{
  "moe_layers": [1, 2, 3, 4, 5, 6, 7, 8, 9, 10, 11, 12, 13],
  "router_score": "sigmoid",
  "balance_loss": 0.00311,
  "norm": "layernorm",
  "rope_theta": 10000.0,
  "tie_word_embeddings": false,
  "init_std_qkv": 0.0168,
  "beta1": 0.9,
  "decay_fraction": 1.0,
  "decay_shape": "pow",
  "final_lr_fraction": 0.0,
  "batch_tokens": 32768,
  "train_tokens": 316100000
}
Below are experts of layer 6 (counted from 0) of a mixture-of-experts language model. Rows are named router (the router's row for the expert), down (a neuron's output weights, with its number) and show model dimensions 96-191. Each number is 50 + 12 x the weight over its row's rms, rounded and kept within 0 to 99.
After each expert's rows: a language model's description of what the expert responds to. This comes from a sample of Wikipedia text that the model never trained on.

# expert 1
router:47 53 54 43 55 48 52 58 55 45 37 47 68 37 55 63 66 49 52 47 54 57 49 43 65 51 78 59 37 56 54 32 65 50 53 38 65 49 54 41 53 44 59 41 65 42 39 59 60 52 54 28 42 45 39 72 46 43 64 34 72 44 41 55 69 40 56 49 52 51 52 42 34 45 45 60 47 40 50 21 38 89 70 47 44 49 39 57 66 61 38 60 61 54 65 39
down0:53 68 43 51 59 53 46 53 64 48 49 39 57 52 34 50 40 55 47 55 67 57 35 73 61 36 37 35 49 29 66 57 72 44 62 87 33 49 63 59 35 60 47 61 43 51 52 62 52 34 30 52 46 32 37 45 53 31 37 60 63 32 42 42 37 46 59 50 44 53 42 67 65 49 68 48 68 61 38 36 26 54 22 44 49 49 53 45 54 41 55 51 43 56 49 53
Description: Taxonomy author commas

# expert 9
router:70 38 62 44 48 47 59 42 49 61 51 48 69 52 66 47 44 40 37 47 41 66 50 36 39 54 66 41 46 74 54 67 59 62 55 46 56 63 54 45 60 36 57 47 37 45 48 56 48 54 41 39 56 48 50 64 55 32 61 49 53 52 55 63 46 43 37 51 35 42 40 60 49 54 58 63 47 42 77 33 47 71 61 57 14 52 47 62 48 57 56 46 60 29 42 53
down0:44 47 50 48 70 53 46 66 50 53 33 50 36 36 58 54 45 59 61 58 30 57 70 57 45 39 59 36 68 50 64 72 44 55 35 55 43 57 35 70 45 46 44 37 58 41 63 61 55 61 35 66 44 70 66 44 46 55 46 69 40 41 54 40 36 61 28 51 42 62 73 79 45 49 65 60 41 43 71 38 54 61 52 68 36 20 50 43 59 61 65 54 50 66 46 61
Description: Year digits

# expert 3
router:71 21 67 45 46 40 49 79 39 52 33 58 63 41 76 44 57 46 46 62 43 33 35 34 99 37 32 63 32 45 56 46 46 43 45 50 71 42 54 66 47 48 36 41 45 54 59 41 43 71 28 18 55 44 31 51 39 43 65 75 41 39 54 50 53 40 43 64 46 46 72 60 41 48 49 39 45 81 66 47 59 42 64 52 53 57 46 60 38 51 52 53 45 37 54 62
down0:61 71 66 64 45 60 73 38 69 48 39 45 73 47 56 48 57 36 64 50 43 62 60 43 35 70 56 63 58 73 54 69 65 47 57 54 69 80 49 69 60 50 59 45 54 68 47 44 53 62 51 27 54 53 59 45 56 42 18 68 41 46 39 54 39 36 49 49 45 67 45 45 41 61 62 50 26 56 66 39 57 45 53 50 60 63 42 56 51 60 52 46 40 48 49 51
Description: Foreign name pieces

# expert 0
router:50 58 48 62 61 42 53 46 56 55 40 50 40 52 53 81 39 26 42 37 46 55 54 31 40 50 39 65 29 36 56 56 40 71 51 70 59 73 47 45 60 44 46 57 62 59 67 37 58 60 61 51 34 31 52 49 53 57 82 56 56 58 61 65 51 67 43 57 81 47 54 77 56 48 44 75 35 47 55 39 39 65 54 48 38 49 42 47 54 32 45 49 58 52 56 32
down0:44 38 36 72 33 54 51 45 48 56 31 67 51 47 46 42 75 70 49 50 36 24 43 82 36 65 61 58 45 60 46 33 42 43 60 48 59 34 41 31 68 54 53 20 57 66 65 68 35 44 34 53 49 44 40 47 38 62 40 42 50 72 67 32 44 62 45 48 44 38 60 41 73 42 46 54 36 44 53 31 65 58 38 62 56 38 46 33 31 52 44 36 38 49 25 70
Description: Conditional words, math fragments

# expert 6
router:43 32 55 58 50 60 45 43 54 51 54 48 43 44 43 66 36 51 39 28 37 81 61 30 37 40 80 59 28 33 63 37 40 54 36 52 52 50 53 42 61 16 48 64 45 49 57 39 67 62 41 44 35 50 33 62 61 52 68 31 67 57 37 73 52 61 49 61 56 49 53 44 57 53 49 75 43 34 59 41 27 57 48 37 46 55 47 62 56 52 41 49 52 64 56 56
down0:56 24 55 28 67 60 50 77 50 35 48 66 54 33 27 48 39 43 67 42 34 54 61 46 50 55 43 42 46 53 58 63 26 53 49 64 35 38 59 45 55 45 49 39 31 61 55 48 46 41 56 48 47 47 38 61 68 56 46 43 56 46 59 66 38 48 67 35 28 64 48 47 50 47 33 62 53 37 41 60 45 47 52 66 49 43 39 37 53 34 54 61 35 59 55 36
Description: Common noun stems

# expert 15
router:48 50 62 64 40 42 38 60 44 54 28 58 26 52 42 50 26 51 32 20 38 52 22 64 59 46 63 54 33 46 50 42 54 59 50 34 53 58 45 49 54 40 64 67 44 44 45 61 74 77 33 46 55 44 52 52 61 43 48 18 49 59 39 63 65 51 35 60 46 62 54 37 61 41 43 49 42 47 52 50 40 70 52 47 41 39 38 48 53 44 47 32 44 78 43 41
down0:64 52 50 58 41 33 39 59 56 63 48 54 29 55 30 68 68 30 54 65 22 52 54 56 33 38 45 68 64 46 41 54 54 42 57 36 59 58 70 41 50 42 63 31 63 38 63 32 70 37 64 63 30 44 63 32 46 50 23 60 73 50 52 60 40 32 39 58 37 52 67 39 57 26 47 41 70 61 63 55 42 36 70 42 70 51 46 67 56 40 54 52 35 45 36 61
Description: Word-final suffixes

# expert 4
router:53 51 44 34 35 36 61 67 56 56 62 54 46 46 72 34 71 46 65 41 38 54 64 57 65 73 50 59 60 64 53 57 58 54 53 55 44 63 58 63 44 66 51 45 33 61 24 55 43 49 51 24 37 59 46 46 62 51 49 50 56 29 47 57 40 51 51 49 61 53 62 55 59 45 55 42 78 50 52 52 33 60 57 41 54 63 30 46 46 42 42 68 65 43 34 32
down0:46 40 43 55 48 43 38 39 31 55 36 45 34 45 67 68 40 57 63 50 63 62 59 48 41 42 52 60 60 50 63 68 47 37 61 50 46 49 54 48 59 49 56 78 60 27 30 40 48 44 56 35 35 59 51 56 59 31 56 44 39 46 37 65 34 63 63 42 34 63 69 34 56 56 52 50 56 58 65 29 59 35 60 76 50 38 64 64 21 45 34 48 44 61 44 57
Description: Name pieces, initials' periods

# expert 12
router:58 38 56 46 36 63 49 54 29 53 51 41 52 47 65 46 62 34 22 48 49 57 42 67 55 54 60 57 36 54 45 51 44 41 35 44 47 63 49 52 63 36 63 61 62 48 56 64 46 65 47 59 47 60 52 54 54 39 82 40 59 56 62 52 24 30 32 51 35 42 61 48 38 35 53 50 44 60 51 54 50 67 39 37 52 53 17 53 44 15 55 47 54 45 46 45
down0:47 50 33 48 60 42 49 51 51 37 45 66 48 44 44 55 48 54 53 54 51 94 42 57 52 59 50 33 32 14 48 62 43 30 41 49 41 37 29 66 53 72 42 27 42 17 45 68 59 47 54 46 38 33 37 46 69 54 32 56 54 41 47 61 48 32 51 51 23 38 50 58 48 48 51 75 64 44 35 48 53 81 55 40 34 42 57 38 38 42 34 47 32 65 72 46
Description: Final syllable pieces

# expert 11
router:53 56 45 35 42 51 71 55 35 74 52 57 58 52 49 38 65 60 52 51 62 37 36 35 44 49 60 56 33 70 66 44 62 64 57 62 43 54 38 61 69 31 42 50 47 35 56 64 47 61 39 47 54 62 32 71 63 12 32 39 75 36 47 62 56 37 35 40 32 45 48 41 47 61 44 63 45 38 42 49 61 46 64 37 46 52 46 47 61 28 27 48 49 43 40 46
down0:69 43 54 33 32 55 48 45 48 43 57 54 30 61 70 43 61 58 33 52 47 38 29 31 56 45 45 42 38 40 49 30 59 51 31 41 37 44 49 52 35 59 51 27 59 55 55 47 38 45 37 64 44 54 55 57 46 52 35 27 66 44 39 50 72 78 51 51 74 74 53 56 52 22 58 59 54 42 51 62 57 77 56 53 60 44 55 48 53 49 52 54 50 36 42 71
Description: Table cell pipes

# expert 14
router:48 42 48 43 42 39 50 56 50 70 45 49 48 49 63 25 40 39 50 36 31 61 42 46 40 69 52 60 56 71 61 67 57 59 34 51 75 76 46 59 61 62 51 42 68 43 40 57 50 46 57 47 45 56 60 54 67 41 39 47 50 66 78 42 30 66 49 69 39 37 59 73 50 45 36 53 59 36 56 59 36 87 44 41 32 58 22 37 54 52 49 44 57 39 34 44
down0:48 42 41 41 66 50 77 56 43 76 54 51 50 49 63 58 31 45 29 43 37 36 41 51 35 63 65 56 50 21 23 45 55 51 49 46 56 44 47 71 36 74 44 62 53 48 40 59 55 64 44 41 45 38 65 53 67 36 44 25 48 38 54 56 49 35 54 73 44 34 56 63 56 32 40 45 53 61 49 49 53 60 52 41 38 51 55 50 42 38 40 34 53 47 26 66
Description: Prepositions, commas, authorship verbs

# expert 8
router:58 58 68 35 33 66 67 57 55 50 41 47 68 35 70 38 68 56 48 54 55 57 41 66 42 58 22 48 35 62 46 62 80 70 63 45 37 58 42 46 35 38 55 42 61 50 40 61 51 52 38 36 55 46 43 48 56 40 39 51 46 54 54 53 40 38 50 41 50 56 61 62 65 68 43 48 62 57 59 50 28 55 44 46 39 53 42 59 47 42 55 30 76 52 38 56
down0:50 68 38 51 41 49 27 42 27 53 60 50 47 49 50 48 47 71 50 66 58 45 70 55 30 51 63 53 36 43 66 43 53 36 29 59 54 54 46 61 32 30 56 51 59 64 49 57 44 39 49 47 66 42 52 48 63 40 37 56 55 57 19 83 50 48 56 43 50 43 73 46 62 36 53 65 28 38 43 44 42 50 42 40 63 59 39 53 59 35 24 48 48 48 46 59
Description: Digits and colons

# expert 7
router:50 41 61 48 51 42 69 77 48 50 32 57 58 58 57 46 31 40 36 57 45 43 34 36 53 46 41 52 49 78 56 46 73 34 36 44 44 56 36 50 69 28 47 70 48 49 38 62 58 54 44 50 63 49 47 54 46 29 48 48 51 49 69 48 38 55 27 45 40 34 73 66 36 48 39 64 46 47 64 55 52 56 65 55 56 43 61 70 62 48 49 54 63 36 69 53
down0:66 52 37 42 59 59 41 61 45 42 48 52 55 35 37 44 58 35 40 37 72 56 65 52 47 53 64 27 55 73 73 35 51 69 44 46 43 52 39 38 56 52 32 54 27 67 51 49 35 32 52 42 48 55 52 54 36 44 46 50 40 35 52 58 59 44 58 61 48 40 56 63 32 52 72 44 43 44 57 65 56 63 70 46 49 75 56 33 64 55 50 61 51 53 39 48
Description: Spaces and open brackets

# expert 2
router:47 59 45 73 47 40 59 62 49 59 26 57 52 39 62 47 49 50 50 49 56 37 39 60 48 50 43 39 32 76 53 64 53 64 46 51 68 65 50 54 62 42 62 43 63 53 62 59 53 55 51 53 63 56 45 43 56 39 45 38 47 63 61 60 49 53 52 46 40 44 50 70 39 44 48 49 51 50 73 59 56 62 48 54 10 47 42 43 49 48 45 52 52 40 44 40
down0:51 57 41 42 50 65 38 32 50 56 56 43 65 27 54 42 55 48 53 75 42 36 41 60 52 81 75 35 24 49 41 65 50 63 65 43 56 46 77 38 52 53 59 57 34 45 36 48 40 45 42 64 50 56 60 75 56 42 76 59 43 55 59 53 45 43 39 21 68 32 40 61 45 37 33 47 59 35 21 50 47 51 49 66 49 72 37 55 31 41 70 56 58 50 53 60
Description: Name endings, conjunction and

# expert 5
router:55 51 69 44 39 51 51 54 59 69 71 56 49 54 69 36 27 37 45 59 48 57 30 60 46 57 33 43 70 76 55 36 57 61 44 57 49 62 50 52 53 39 48 60 53 35 28 71 45 49 53 33 58 47 46 44 56 14 55 44 66 49 45 64 46 43 38 50 49 53 74 39 50 50 51 47 59 51 56 62 54 48 24 50 44 44 60 58 57 51 24 49 53 46 56 41
down0:41 64 55 45 58 51 30 68 51 60 51 67 64 45 45 46 51 33 71 68 39 33 34 64 47 42 17 49 49 44 48 59 43 54 31 68 47 61 49 75 47 31 63 49 44 53 54 48 31 49 63 84 59 63 53 38 48 44 53 56 48 51 44 40 48 47 58 54 42 58 56 48 36 52 27 68 54 57 68 53 34 55 47 53 44 53 34 42 58 45 49 55 29 45 74 48
Description: Line-start list markup

# expert 13
router:61 48 65 60 49 40 37 54 43 35 37 31 59 53 60 62 66 45 48 56 44 52 27 27 60 52 42 48 48 35 50 40 65 47 39 38 59 49 44 48 56 37 32 30 55 51 48 52 45 63 50 39 28 56 34 57 42 58 49 63 55 51 59 61 51 43 55 70 49 56 63 59 64 55 46 73 53 52 66 22 59 76 47 56 55 52 39 61 76 66 53 72 52 68 60 62
down0:44 63 52 53 55 47 69 52 10 48 51 74 50 63 46 58 60 72 59 55 33 48 36 55 48 38 57 46 56 25 37 60 60 37 56 50 43 34 56 45 45 58 49 49 64 68 61 36 58 40 46 38 54 48 55 49 52 29 78 42 19 65 58 92 48 59 51 38 39 60 45 49 51 51 67 47 63 40 49 68 46 57 47 43 47 45 42 41 30 56 54 53 25 57 45 67
Description: Infobox field words